Below are experts of layer 3 (counted from 0) of a mixture-of-experts language model. Rows are named router (the router's row for the expert), up (a neuron's input weights, with its number) and show model dimensions 0-255. Each number is 500 + 25 x the weight over its row's rms, rounded and kept within 0 to 999. Numbers have three digits each.
After each expert's rows: a language model's description of what the expert responds to. This comes from a sample of Wikipedia text that the model never trained on.

# expert 2
router:491452526510487475504519517504520527529536529463495504494485522535523530512524478432528512481519542462481456505488495527516502497533512515484471518481534504475471514529467490474529488518468503506513489501513528477539477507548474504448491454552493493472534493503502463494450495544489511530495488497532442474560522489483479552487464481522475519515522472520506539522511479562496523486531490523512516499519532516531495514517478490520531530511498466480520573466470484479527481468505475495513478518512495481507474470497458547496485471490478503549486487497526505472510507523517537484512500513464506494516419521518437490504548551500475546490494507502525525507527522496485512493520504518510522523482478520519477514496513491485485502515517481498476483524490529490497523452482512
up1:517518459485484456505469477531535522486467516490510567525494510468542469504538521523478483520488479516456508473492494487499474471486490514492480519493517499494495509462505487509503461465492497493563486511469532540559487495517497506547551494480497527496478480500530526495452492464536459535532495459511498505448498485478509500472473488460475481539508500498496492497534479489531522476518508516523459479522460504539496479494531506485459478474534528471504488487496458481471474506490515529490550538522477532466518486502471498502487530461491519494500463514484454517493487490459497501518502500503547446539517514506475501546472502503480507508504515512502495500570526490517511541541485472529475483514533521483474479480440526514458476507513492537476527527474523528510519542474479
up2:542518470474488484525520469453492504527498504485485478507514473524537529478506526468443516510541522489466483518512526495484501478544536480563519513542480553508509470501540462450523507504529470543482519512536496509455488471510471518477459533504487541491512435476526501547496519526529544472477513523514519518495490481466479465499525494491500517533509544498477519522465490487541505523488518514474512474460475478509495505529476472517522496481453482501480503548517491498524514498510482514487502515501509459545508511514483509502517502512484501493498512480444540486500527472540478469468498524505531511487497464473535533498548494509500481511529553495488514546489490529503565486512469492467497506545517521479509471471552503516533515498481473532472502481467496483484487498454482
up3:486480457537520523522484441514509485491507487491487464520476523549459532510461482491537477467549483479458501482527491517547488525488454501518483486511509576505492473490506458469525520475455465480508540488501500513495506481508547492487478530502501524505511462460497530469539514489488518505517484470529442527525493544505514501517497520533481531477485504499461497502497523520492545523546518550521529521525480526484497494483459495527485474472461503459477533489541482497458473512490546477511522502499484481493472528487487492506496496474490472501512473510475481482528478510484510452505492511459481514546524504470473450514530504502447534502485519545491499497488509493497485500459482556510549483523497462480495484521499542517502503493457487480518520525513488477486453549486504
Description: Final pieces of capitalized words in names, infobox labels and titles, such as Mis-sion, Rele-ase, Union, Group, Party.

# expert 12
router:507526483549489522520537528542566514522521535455493521495553534541514544513514496496492500512538529483443492505444507506539493505502515550496462519495480503508516514504513516476502502544467517553473545518512546518497474504516479482498476529522528504522518469509513470516447538505529509493516490555509488478570507474445526520519484487483505524526540528533529498466495526556497507482502516500488493475521502559506508509468498485538493521547458516516538486495523499495523502502488516493502425486490514482496500520498487499490499503542520492504519471508508501479482502511519516514529494522511527508508498544470490483522505531491467534503486515507519505517521512551488504511524523573512512504463512495503519512512526478533492525489545497525466483485458524450502454527493510
up3:496497500503482506471490532506487519457498493520522509532507515461499549497511486478503538485480472525423517534490471509501482470525519474528481514536490468471505458525495479509526508518474553481486483518505486493507520517511490522489505499516531505530515470459450541531490510482472547516508542536520523480497453473521488460501527501529462503504507476468488489539538465489493567551510537518515467477495479507463445519477522522488454492526509478514508524475487460493508508472490494521542482498436499472494461526527483493470516536521514450523460441526502490492501486506543510471542486484494521485492469514517468529484518499534466484506454520510493523514486523496544491495516489522534512508489493489514533542544534487512487464512464509518491508501519524522533479512553517
up4:495468503481472502477501517474475481529473439523491473494455488503508518518516487506524505509525471537535523485452469539439537535479502485482528508468472510452493536533528513505499534492500478508507552533518521496476504459515494529506501513494514463506524528483522493520521497520506469530479532489512488468488482468509493488502486507490528523516512534548524543476492523481467471499511545469492488483505499549513494492489489521492501441493557506500555506495555485513524543533524487498486537510497464455494520505474487484473502540481476427465467491456509516495486502488495559499492527483504489490548473509503516472474496490517477498447520509491517476515493492519518526495461518491528501480488477491517519469507512557479533484484521546491502539479566524486466469490523538
up5:495512487539504491531486525489474496506512467513491504480509484519515521541522508476461485552492524432441493478496508483507490477503499523491497492461490515506493469460517520525494471504484452466499503514509522506488507471548500466505495497508513492493547516564509490523436526527500529517539492549508504538473462524504481524493441515479501528524542557489494494530495483466487498514478491519442477505526479486545515499478552534483511518508492525493517469538473521485522454454537504533551487496512461538443472476500503469491504495457511525489545461524518475499499526501522495511499463489511500523496495495475488485524515529502480445481483465486483539494501488515468526487488507477471487497462496498487553468511500510459514498504476520519542452542501501521464530499482534
Description: Capitalized or early word pieces such as Col, Mar, Pol, Sp, and pl, bl, ber, tur inside words like Upload, simply, manufacturing.

# expert 5
router:467506533510467489511540519500507500524581525491509509508503549512524490475547514492483507497501546508503509488479466487541504530517481478497461500495497479495479519563444482465485478494466462507491482538549525490471523492526501482520521465530522504482493411505515477506508512534501496485518503523517508487520532534506513543532496450495492464543506517524498540506488498518533486466546531509539513498496488500477480464471498484501514517492479512491499497459528495477496521468458490553486492517497506437452458526469478508493494519482469498539506522514520487463501520505489513514505475553486534489511493485463500487526478501519496562535479528461510509501494506516489526486527532509490539528509517552515474539500533512472542506477505446506504469504481545466525487507490526
up3:476512547501476484500500501551494484486480488497515525488471518494482455536501470549523464523520527483500507464497476514498478489469514532476511509597487523484488525543460507472520511498501501509528526527504453506498483464500473506520524522518468493505515506490541466526477515499477479482468486489532495463462520494522534483498491462509498522473519517484506455488504520546512531502509511506547572490499456524487497442529563519514483498543487503475517510499508505494527470511521464505492506516511510500524468471534490545503512517500492493494473514499521475485497484477517519540484474514491474469473499474475484506487530513556473466489465467496484517485489524520532460471504468490507538482476500487570537517495502506500472535554463503505517521543461510479474470530439497
up4:534470544496507470508557494521504529477517517490508485544488471551521506530505461546515547497522496506485458506474545494502513472455470532496476520546551538495477525504498509503518479485491489500477425477540492510519489530512476515513492534496528459486484515518470538494481489488531456489500493521514488487483547534515497475460488505472459516499513475512492491532505476497533453479456527517543510479494504488483456470524490491543519493461525486486526469465498529511522531501527501499477478489527464532447513464472444510541496509467533498454514458510521476510449485517496501510502521481488508484498490545502492538462473511471498509508470543489520541481474525500515488482471558521488513481490494499515500506523552504511492527525492521525480457513516453506506505497528496
up5:452478512527499495507542469487481477523492512525531477522546522519499492431525494504450527489493477521503494508515469465460521465552466505465534507515450466503468487506448507517478485486470520505518471532477481525532507471537443494485505468527536539489477480511512478481499524484554542506522493446504509474497481496492492501500494529452518442503512495498494477566529466514498541495469467447491517500432504536518489490478523470454499507553511476495472494502470483534480521549519518509510515495511520491500521496523486483510514498553511551472489524476517510466473539523510535497468491502488516541483531501500508522499502462489487536510479526493466480504530517495493499503513442486515499494501528514494496508512488487482503539500461471553503481514499507487491484534523484
Description: The word to after verbs and nouns, plus from, for, after, before, into and would, as in resolves to rescue, shown to.

# expert 31
router:435530532488497467467536517538510499515536518486455526481511501498524517479522505490475525511505511513471510472516510517518473482498468488468476500496546490521438495549431505468509476530484481490466493516553499518511481501526506485525509479546474479489510483480507472488457505553523508473540459495509500498526543491466497517491521472527527513553497518512486537460493507547520484479488518492513487532520536519481520453506476492493496488473490518542529476456533492484491525476450525518489499503509492474474515486485530520522484513516502507497517553539562472462494484526489511527511525505527512484503485539502503509588513541522501528452481493488505526485523556490467518431526474489526516511503498539511490502515533522502508505512494487488470503513499536471475510505482512
up1:528478524485482483518510519482452486481525463491515525491506530516519504474467432516479503485536508486507495484521521506471537499494498493524497540510534530444522483525523543477510508499500503511480462492490507503492530496540551514504480517505468505468529494528483517450504450503486495496548493533500524463490521494490475511481483492527489524448504513481492504493439485524469530476481481529465515518438497507459443513514528479547506492502491509524453547485506473518511473500482478453492499495499493487472511493525505520482525469505550493496506509474480522509530531492523545470505470466530487488522507529484504524502531522519532530494496515492529498538541432512483520476529560497477518505550521535521537501489516467540472468494513512469479489543486515502506527522504426
up2:485486537521511520522488535544519540486489503432473531465526513526540533504526479493513519453488503507499489522485488432462507539443505493517482521495509486521491535506494504479547469449492472497481476508511524487495500518483486515531500503533533451480522443503533520449484535478507474480487470477443520510529502502499528482496499514489493494481464486490524512496513499502501513506486503492536504531528505463517509531490529528513550473504499524537527492473474465496475495427475516526539546519494477507495484543510511501518480492490497506478503486565489480495565511540529488514523491471492540525531508511471522528495511507479489521473519504506500460496433516503506525462507513445483521492501530532452513434507485512487496501470504510489503496501510490552462475501523514
up3:467449510506483471459530519479466479514471509494541500491497474510505510495521558506430528500463472495550503499524489554450512484535516494487505485489514496507484531535490499528532465480509490469488518512539486500498524504536494510501502524522506481486483466527525526507517530474520541550530500503500506509492502490482507476575531472494516503504508529455507456510563517542487554531458501489525536502474498508493464498497471505507541479505532459500487489510522454484517517480526497501501549528479515506505467455486501469519512513536502489484501503496519558452496456532504475501506512527502485507500473506494524445484528465496501494469512542469496512494523482530488442536486482457491532531487480518528483549520498477493501512517499511504475486483523477511525459467484559
Description: Auxiliaries, adverbs and quantifiers in running prose, like have, had, has, also, only, first, which, and -ly endings as absolut-ely.

# expert 23
router:468425466531498496444513506524502476549525497490494496509488509506526483497500487425493520519498531501473482514494470510509494523505484514441445500459497497494533489503477493452518503509470470527496546512495485520521496514528495501465515496564454455486522490517485493488483537557500528508504468494499485520531518490493501509510456479473509482516496509544499517469481534520494518514562514527544506500524523510519494471525452518520526493511493509515513506494494482464490505444474492501469487475501469466480494482535525533483495493538472482489510501530497508532494524523483527523546501522489534478509518502509499479503547538506498519465508519484527463538495536517475489481518538500532484517514444538511495519453519519525534505571517489515488437492496544465523483460516509
up1:475514506516500516490481507529505492549478522506484535490495508488475491541482504505509477537508474531452460511502527517497505477511498506550487494509486518490505489502519527511474477485519480468472531491482558495481491506467512514508483519543469503506488484462425503520524494504520505543487520472468504525466523513505491520507509488472536540488497537528512499450526532499487469487501522562533440489490508519557479547513492527482486496487504506484491486442506553508489517498512474501498516517480520507487455497554513513463473524452517462484526488580484539514515486451521518522504509491476514530480485476522495492515476459518483488446523495480514496534507522515508456458511465484509502461479570448468528491493508505522509481559514518507530497532531504513511452512508501
up2:433490526498547479493458509478531489465521498510499511492510473518476475529533526496503524507455519446508484517496455477451500472505494501531479496475547497483556497511535488473471496528519549530520514463488503528482553475523482503461525505536528544485496515481502499467519475480480478513473541487490512519505482520487523565544493487468492496514523483525455501501473490495503507523491516523524497481465512495522471503480535507509485507528553549503496541471525448514496517519500558492478496490494459573480516482495520527499511470534506514489487494513494532529522525493547493449529502490519538515498492538527507498499508522450499488455514515486502488491513503484517478532513502503488502462457490497493447490496502487488526446483490534483523503484496502505435467540528522
up3:489444514526508507455465524487466518510529514505471523523563469536485526470503492499520498530517540482498551510527504464512506539479545541511499514520505518472518477481520507505531491495503543505459460469524511498468532479496502505522475514552466468491488476477473484457520484551535463492482538492475487497496474511437458488474472485464512483497528475510524519489526519507508486529494495511484489565515507524471520485519484496535508483526496519513506515487498525478513517494465511471495530529535551514524513513470524470514504497506508533510488461517480539543458532504530526497507527489514488465512471497479488507515496465513454501551565565516507512463461513559505521498485472481510505494498482486483484496485540485492516456478462501498497554501526523480502476488517471
Description: Colons after infobox or list labels (Genus:, Source 2:) and final Latin-style endings in taxon names, e.g. rigid-us, Neolasiopter-a, Lip-ica.

# expert 38
router:463461498509480521473549495523519511527516511475484479528516494519541512503474486473502533521502494472496466492470480524504476510517500497457474504494481493501503502536475552475494477489477464535519514496502537517511479491545521456464508498503487491493541443486504449494495483558536486488478472517531451483485492512502487486518511467514497446521504512528548522528498523541536503479528552511528519505523515505542519505523502497519512511503479538562502510480472504498495503471479485490511476518530449466502478499495520511475498494482527498533510534518544504500488530499498508476495491552535511492499514541448487473527547515515506516457482529502500518569504552488453494513489503496489502529487491524521455496439529507517496484559551504510458455513546510497523479510456513
up0:531538442521538493521502530495533489501483462488491510487444533481501508492465533505450540467495522508517525529484442479489527496503508527488508515506525480465502497525549517492409501460488481512482482509513481526499484526493523493498544501529498489515486511513480492503519501520506502457515512489479477509478517490559448504481502486506491492494493493465458490520509535491514491491465500527476520487498510482458443488517498482519497474487456456507486487502509555460517474493484478505503528512481500534488543479479484500516526493481498520489492515492500508508536500491502509508504503486519540455575564506489499505489483521510497498485459517521507501439511540496448531485502483498483560481473540461529451532458486542505510454501451525499465476462515501504516494491478457
up1:465488463471494508487504523501506483534543531503516486514548541483498547480491541511496483528477521509494513538531464490528514513461500565516503542450508512475471499474477529479493496474523481472541482529512474511512469498517499515479527523480487487536458501549489538490534499482495548463471511533528501450540442543475506489550469488509474485491465506504508523453499499512484510481512509514492506506477514532542542494472484533515506520543540475498506519561536516508507489494481474501532525517483447500543506519522499473494476517492543464529519501501501523493489514480497519488508499529513493513530475512493471495495461473508529561469477526529479500523511488494508490544510512474498515499480466524532499487471545486504420520492438483516502501533481472516495514525520512
up2:528482488507477493520529454502475497512497516507495524434503503514514526511518472511480513512490507531510498447522497485516502538494509487490489480482470509531488470517533496441465481500465518531524530489534468435491560474572515474501524503508510488517520497464439519503494490505498508491523504513493512518465504515491495500509494528504536481498441537526515505490469468488498515444504504492486494524530490499496569533566504457483483476504502517471510525451508505520469483539495502517513523486466498522486509529510466523500537479485491519560495501521509479515510479470500517523534487495470495510518549476500495494499528464479514464474540494492510474473515504486498580512491487483502523507466509512503462536448522491494506430488487564481486515492477512485459520511446494
Description: Word-final adjective and noun suffixes like -al, -ic, -ary, -ative, -ity, plus adjectives such as national, local, European, as in elementary school.

# expert 3
router:485474470504512484501497483504524522540520503441484484503518477555525498478516498492426504550522532511470462485470505498575501531532466506508485518501489481512477488519496470499512471500461488547466507501512511503509520523557468497483483463513482517489510521521508532484483553501525464500515482533506486452497518493464504501519456479514488508491492481570496501490474503523491520455532524482498525519509526556535478503547438487509510486482454460499494539493531502474517507518500477524506515498495485504513493496489493504475499445500528492522484528528510498517495483524476506497538505497464543518518453508492459518503507500504463531490451501463491467499495547502442509469481475558491526545513476487494516527492517483480518528507551458497504488486501486485543466515449498
up4:527540482508496472453507478520514521481546475506526458511488450504508522525490487484486482548498480487527511492467493499508534505502468494498481558510527479500501531548495530511466500469487540529510512507493550456499507497502556463458531542515488493526484476507522461528518480472530506482501507523483504487515515493534517526513503470527540516525488541500468521530541485482493517493509518511460481524464503524469534523484509496540510495524466527510502550502534503501498512517501483511490536515498489482523489504490510504474499447497496505517502463503472512507515475504493511485482528490474518507440502520432523521543515471529510518510507460452520540491512519495537485526424493509489495490474492467575531500579514455511552509485518480493463495514534494470497493478464509
up5:434548486538516497512471511480525526561489458515524516471508482503509505517509529484488496483508532475481497513522494542500493560485483488497520500540532515465489520511539498508490490513495487515490483509504521480512508504521493524520502497491473500463462501462509497509496471502552495481548509444524510461523494458512503501487558451508509448554500462487509529450505442501522485465475498485476511488511472518524458486463484564504457507498530504474467506495553504517514532496514516429494523460465497509501493469524484489515489531499526539525484526481445460521520501514510500515499534488523543465523499525498516489477501543524484504489478467540503466538488493479484487491480470495496528506496488532477507466498532527529527455484541510468490486495462512527521496536476498
up6:472467520490451507539473543513531482490498469510448486494497525472494514523477492526504494499500507488489527536474511490464547515512466440500496552458511473497480509516487485526523508469489491493481499540520515522527529507482503473510516519497479497471482497464531520468548537502508496465495471497471499466475494463554524484488554486507449496514476463477517506504529502508511516470532494529465491546522514511514521508470529483543479528523475535507527530451554502468514474482471532452532514485521506513516502488532508467507474508499486514545505497476500455505455505560545468509511497496510488509463524532497524494534522535514464515488476512517468532477517472487505489494462481485546514481490489441478511533483486527506510507507478467507485493519462479499506510505579545
Description: Short vowel fragments inside words, mostly o, u, ro, do, to, as in Cach-o-eirinha, her-o-es, er-o-sion, comp-u-ter.

# expert 34
router:455486513520469483502516470526493486553503515464452467509493536509535501517471535461446545527530513463488518480500491496542510522516505529486504513514501514491451485521482508491518511524486475505487536501509481517469483493568488483491524506503493487494543497489507466466442515530516530537481503517565495482495545530470515502540498497489478452540510475511504500465480490505520523503528482502540488503494500486552496495500489497507538506479427545550492525494477470510498504481475546533483495472473478459488481513473521491464506494511443496505479476517529537507511493520486543516509510529518517498544454519484494486529502486484481499513497537485526522495496517497478509510536525516560561530492465499525482542478530499474545495493518535503443494510529494522478461518487493
up0:500506458478482541454489507458514553535509513476460501537515472488498533517495553516513523500486509496512517520488514520486530487489503472489493473483506510492497497542492478508459505492517478513479452526498462492433501577541472468506531519523512491445488542516513497515472473458537496533496522524485475521544482472481484480468518464464482506486503442478476560520494524521479480509503464473487542491520521527470513480518527482522457503494520518505530502506470498507518532533549517504444492534525500504472486515542486514516484549513510516489526481496483512476530539488556560491509504486508520527463490526478514528490450490502536515503451488528494498512532491482483524504460509478520498513487507496467474517553497480489507477509503481527504484479484514476473510537467477
up1:499465534515497470491522502533501489471512508478494501498512496504485492512517467468475486524495422533504547480507470519510524545459513523518472496514504489511530524540500496513493519530490515462495546533477491503510502497500480520515488438511558464514508504494524494463508460535507481495520526492495491516500513489527552511511481446538512483484473498496504498502478561491462490508481487496496533552501501514488510526530486495476528506472523461515487526494508495499475501496443486486509496483509487525488472492489495519465487482520483522501480503460494548527512513490542502503480482467455503509503476516504478422460480456491480498476530479503509506492526508439527496492481535479535440501502485539478482545460507503444489531527534481529527461492551512467521426506465539
up2:465490525499546526515488489535477471474514468509462498506485505441538488504487519510494522472516524499480493490478485468490525536507465471412459506449483513492485501500442458514494512494452463527518508527450502501469544488539486470497533481505503482459556487426527512536520485542498511508503494480492481486475476525465544532527524501480478472474459515535483521495520445532481515469477520452504477461511523512512466536475492516514480488491515488532491458547512521484499490504522477522507512478510504537527490489490501524466493523482532481511490532504535510481456540508472520498483527463470523507502482506506505524472483458503482468481484526542498458520493476462507498498499505484511479490548505482536458533481527488496502504486482508475493469538503488519483503471490478
Description: Nouns about albums, shows, seasons, teams, and final -tion/-ture pieces before punctuation, such as the album's, Recep-tion, architec-ture.

# expert 17
router:416467500546496495496535500554545504526523502453480485520523531522522499502480485427488489512500532496511432520507461490518502482518497529465488506447482491517475491536462519451511507515459488522502493497519502499469525503515497482498478500507481497453486509487491465485487509547527509500527457479532494500560529499494486535508488487498515455522500503519503522501452510521491480496506539535532481517549516525538496478536468520497521506525496535530500500485494476479499499487449499563475454517485473495479496509515539528498499491523491496529448486543540506483499506511475511515524527525484544458530501477465486486544506532477470489478490493491509478512484519502482487485489513575553514508503475518528527523473538532492537505493510480488463495496483542524503501501500526
up3:516477554498512489492441478506476488530482552495502496482495502550497525552523493503515503524560506549489501489525485473503547500509493477458513470477483505490527509478511562525510519520531463485516477512523498516454488540494468491518539485532455503525499547526549476487457483494508551502508471496530488514504492516501510449522501485475417511495486490464484496520494466513484485492506488513461496504481522470471498528496506526492498484533484508535579510492531465480483487475489453554514522474525506493514460508551513475463456500463496518492490499428497491523511542494532494475502529501523505471503480501512543482484539539498485501499511512505507484484548506535526496514536505459449519493457498487493494474489509503463475474475500522516512503476521499484501518511487502
up4:473471512463476493505487484516510454514461519505486502562505461513525485512493515523487516479522459529495563500523459492489439522507498496484524495432487445509532526493506532492497503497530518518477482512474523496504498514456511456480501450475502473487513462479496544479482426559465510520539494500516502493508520486483481506511510481505497469476535500483502508499490528496504494470491471488492477462491495486521494521493501504506441454512479465474455494470492502488504446507491549523489481459487463532474510498498529504460512505556517517497494458476454457493525501501474529516535499540504496493506531488476476512501566534464485509451491484518538542490516490494509522524514507521497459501495457486484486499507520494548539466524537510463540496507494491522498515501493546
up5:507473501470549521508486499505492538508516490514545515472493515517503486514493465510563523505540470526479506506518524513517478439471545487474471488511507510496565467473504512492495511492501562487500499515573470470486508502519520504512484511522489503485487490509519485469535471465510477527513474464514481500521484541494487543482500502476474489509507535511502555529541518519482509517490502498509501515522484472541507513502470476521526515509420484500505531497542517483551520484489501510499483502517478542525505476514481511500447487488509544531513490464427564470527498499484473489504522471490503462517498520513517488479454498558523526506503485519474556554486477517471557495486566540477491489521520516509515510490523463499478501493523523501476488495499512514484539474527514
Description: Commas, often with a closing parenthesis or quote, that separate clauses, list items, places and date ranges, as in Arena, London.

# expert 19
router:476495498562522491483528487538502529517509538492483500504531510525531509504546512484454542513510548503511489486489487485543484501552482494474477502438511489507505455511454517478482517544491519514514517514558567489513532490502518496445463520522498471487529488487491469514480514528484499477479484501589490495513517545470485513512489453481477492528505490541498485473468494512533498483549529553559493516538575536512469496530490544512523497511489522492516499455503479502499512489461493521482492526487497468497445513469519518492499494502491523505522503517518484488497479501516498513541538528455500486504474537483468491494509532509473524462500521490519495520492498498500493504527487533487547538506495476502518524486567514485500515492541496513515489474534531492516487471463522
up1:510493492513473489448485505486501497496503532513533459503503535547529525501529480521492489560482493506469484501535500555461477473510512503482544493514518511489548524489498499512523514429499446517478506504500500476481551527495531519504479492527499509495479503471500482544536487450508501483483459467476474521466502486452485478507498508462548541509469529531494474529501472468478447463488487501541475496523537502513460534548466546473417486526489476519487501518485498512498478484497435514493517496521467474495524497496501498452509529500513472455467500491507480543508522494450500495485528497506513516493452491508491491499469486503500501503493541521530477492514491455518510517464501511444480514545495478491503505475524514478511486503486492489503497553466471479492492471501446
up2:558526496514538515524562511500487505519543489501490514472488484516488498512473483512582515506530474493486487492489515510504463436504520536477518528511470539512492507529519467517505476536508491503484523498538493527482507478522540511514469509528509491478498491500466540506460547487520485489476499508491483491528514476511492479513518529476516479510497490517527551512499454521527508537456513515468494477480541531476525496502488550514495497484500461501512504516499468500516486463483472513501525473478485530482511579480461468526447526545498472463497488448496494507514477487492491528487508495546520513488522507468519448499511524545529454523476524549523513505508467525512461486533499490486516498509495478546515537448541513449542472501471544527504498498543502498487500509475502
up3:501543498523456505506492527492490541504519479516472508518506505534494463519494527562512473502522440519514512501507526525453510496468508447495517532473447480511531517484470527501510470477514518469454525484507462506534515505480464486502472472516493535449509512511439498488479491511512528512505528513519497464508488583485470546502495463504499527485494538499542486475537495530502499553475524501517466487493509526491532448479509480515465494484487479499498484484501493507454455512526491498526500488542454493501455510504507470505479478503531495474482509504486509544458501534511478520490555518482555492448527498522462456517491477489514458523476475503539489504465505512478506506506532534531473531500495467488546536490479515503521508494477505508532506507507481441538494487515506
Description: Verb endings or whole verbs, mainly -ed and -ing, followed by prepositions, e.g. interac-ted with, interest-ed in, played, used, met.

# expert 0
router:465497491484536522507503542547535489496506487492446489486497500540514526523491490488487486553495516486479514481486505534498466532511484508471466514474493479476445513510460516456523482496486509501454476524552511500497494498513499503490468509501431485510492476472524507473479539498515499527523467503491469513492504540458518542522505488537497478538515521574501482475495526510517512457536527485493457537534523513507511516529495550556500503516538516530522497494517532492497483486459521522495498467479482485512463493515502492466502476467500472526483484519529485486488496535493511491511522553475509463553528484478483473518535520468496505517473499487519507496529524516484478475597530538544512476527485499554478533459506513516519564508498493482512482500502516535513467492512512
up0:477478509464508485492503512493511514544525504469539507492474495481502524491485489450490481516508460551522512495508494540445493468534530541475559533462500492514487455509456483479506477471502566502494486512556520515504531521561477469508506491512528480555464490534554480481458486486491492482500491517487511489473485492441499472568472521467493506509496502521474436482487496480503497478489475513503547463499478529493470492475496467518467526485526470550512501519539506493470514518460462491487483523489498484487473533513489523511547500457516524495493481487542510484523478512489492515515514495487496524487487484537491505438516530491507518491487476491517484490448505517487513499513502450491487501478546543512496519488525501500464512521529475505489489458522502496471551515530451
up1:475449545528454536531481484510527492504529473519507547522511479417506513479473514471441482497506508486483467509528499460517477494516447470514477476526489508459506529494519483437551505479507495522490529486519506488501518528519513469509516496508511488474509473564537516484523530502479473469522532514482452488510480476495486518536493542510519482513500503507479469500520522482468520521496550493488491484488490519536486497550504512519514480474511515506504502492490513473546487504542472554473487461515474444511510472530482488468542490520523489501448497493483538526509520500465477494517488499523480503488514488502493486494481500555526497498480512498537505542499484557512515494531450529510493479458541552480510509511493451500507491528522496522546493496444518517513509533487524
up2:532499471490548471539471481517514485464461507541507544522502454526512536508516512511467537518550482502467503504537494509481495490486488520501515478471494521508522496534504519531503453516443544471532531502511453469505494498488473518500496526485491522523488505482458508485478507549544479488503509483508476519485530497439533514514477530505491502494493484516505507479505486494516498492486555476509470525516531495538497480517447492473503496473490484496455483519470484508492434512517501537484511507457505507492494510502498526524485521496487425461509476527459520466528499507468532523524465536505540516473535576475518487487466563448501520481495486516506528492531452494505510520484541496540491497485474486520486490489503517550512511521512503515509541549524454509502492500475467
Description: First bytes of accented or non-Latin characters in foreign names (Ş, ő, ı, Cyrillic, Arabic, Thai), plus mid-name pieces like ew, ou, our.

# expert 27
router:488494470505488510489521498508522487517503531465459492491500551540521477478523524480492497533489516493482496502480521457538510498509495552504463524501498458513492512496489480492532464548453501512495467516515561501470520485536452482478515532513484482513498493511514473466472503533532537490552506483497479461528545485486509494488477479501521481492494476512485484476487523505488531462485496515475522538485503551547463504477485501472524482496442490504495548493484513460541505497452539555434487489489496499497476509449502491476488519517493497507486524508506503523533486537520492542524526517485538457536493515480462541523532519481434502506510501472503491520510522493494480476525514528488512574514472474482471504505511553490516539552486480475453468513481535476518483517494505
up1:513446507499485503477521521557517478505496471510462488494472502510494511512500496526545513525496467493477492500510524507490499465514492524491509508542529480539445456504507479469493478524537480532481500520480532538495521491548515510462532470521468552470462472529512503509461525507506466517509503517498448498491506508496482513511500466491495539509475494543503472468481460509512497484496482542523483502538499507496470476478503506486511496480503506490477489497494491469523454513454506523502503528508479528572517496489476517506451523462508497484439497479500484531479531551505456463539509478507476536534511570471460462542542440530507499515506480520529498518509529547554474527523534487482504514505549503479425486482498473493495513500521521489488487497496503522461492496496493
up2:464505484519474493441548493548501475503496501524498509487502563487508481530535520473493495480509538520502508521478508495470483522512528524519498518466493502518551492486557510506458502482473473457484522504472509487461522487512540450537518563546480458530499518496507511496544494527522518523509468513499492473511512486546486504504482468499446538506498469506545523476496508513486481501477539483488487490499492476450518508518488479521523532507455500541510511502499493495493505518479491497527511510530522523459483470493487535488521550531481497497503505480482475481514481481473510514537487475534511526482518491497514489480529530430468535546513528482525495479506494538490454552506458512553507456518536450521480466514519460446490514486515466505458495530499483520476477520521486
up3:489499517480481473475494479514559507509474468519487491471470499522514520493508501510517485543517525499512489499525497486452538463466513504525500468506487474534502524504506532524494482528509507511536420509489492499467448538527459450451486472533495517517473441483537526493521527517526515461500514498480481502461505435504522477483514517529526495525499479475460486495495509492488533464529510503494505456482518480475526452496462466486535503529546528523561465495496489473509500490508494507488502540518506489508479489479497504469473506477510509541514525477480513490488481483450449480539513466520478483476483553508482486536515504465497530533477497455504532518477542523510526539511471524515505530469476519498492506493456525477482506494493470526479486445563492510532528519507506
Description: Short opening syllables of names and words, often capitalized, e.g. Le, Se, Ro, He, or mid-word lo in Midlothian, Anglo-Dutch.

# expert 24
router:490513481496480502510519504515506528563487522482462480517496489570537506512507498473495493517510488486494450487482443510487514542504533567485474516484479496474487490551474469489502534516500482501462508517525529483540505495560498480454490541495511511518504475465486521486502514508552496513509475532529480445554518501462523501517527474479460503512541548494501543489507474499469484501523526537498502479557511496497491519518494496515535486511433524530482531478481488485537467503485522494479502465466502487508514542491483548503511481488512501514533520481499499504540513494490506489513521536481490484532495531452482516499531513516490502493512526507487517499517482479500506473544515531553506491524484508540481542440500547504520546494524500508466494473521543523536527459496558
up6:479504465484482499477514463501509511534474504488456521521494465490499487489514521516488516497495528487497492522445458436512501487496481528474525506514512542493487526519501518523510480488482543515508528517547533521503495514533529519501508525499493527528489485506523457414521511485483483525550488530540470507478444556483543565477447498438495450533474509501528500490491483447542497510501450518488521484522523422493501492513453497477488477488512537520486488558494508477464515539503542501465504515520487522522475519480489486511496504510496490437515527554477504474474476509548475507478503502502513494459527479519513492511467530485533456495495477507487538523505496501483533514505473494524488467488473495486474493533497499472501487487508488501510539520500517505525480491503478
up7:497523526516484485481487507515479495508513482503532539480530504514472501496514490513518533531479464520484514495495545525484488516529489528520492498508459507501472495492462510527452524530546492497529461536516520502497491520477484517464491523494482528482549517514493512527507461488529494495491481477458461475494491528528466518497482498479502494504517442536499502495514499527519547471515522530542472495465482466479475507493457491498513512524476497516526457486499556464470516444491527473539489535539475523537502452478482520517509509490519482490441529477472520472496502512466491478484511510504524502496520476533468526488497527484519477473526511500477491519542462452526541507489490536483517433531535538529533547511545546549475462520521497482538474512559540484501484499530485
up8:525498512483476490485498520482476489508505517473488531476505449507491501469508472498518502495480504495519467498485516461480513488508503511501540518500499499472484457477467491480502538542506542509488499509506519479550490506516502457483458507481540501479486511491508520511505516496494554491489525464525535565507516525480528516544477483463483502514454488486500508480518439527501508512515466503543537465548519508509550526550517476499539521533510488483503509485473480494502502476476454506483534496533446546537519487484494522498512511545507514498519506521539493488502525493446474509484471511487519550491511555512499502500510491494519553534468443492501495512501518486541490508558490491507564512477495558492477462463493517525484475500540504443507498494481548526548567499497497
Description: Vowel-consonant pieces inside words, often Greek roots like og, ograph, olog, politic, and eg, il, ig, as in monogamous, deregulating, disability.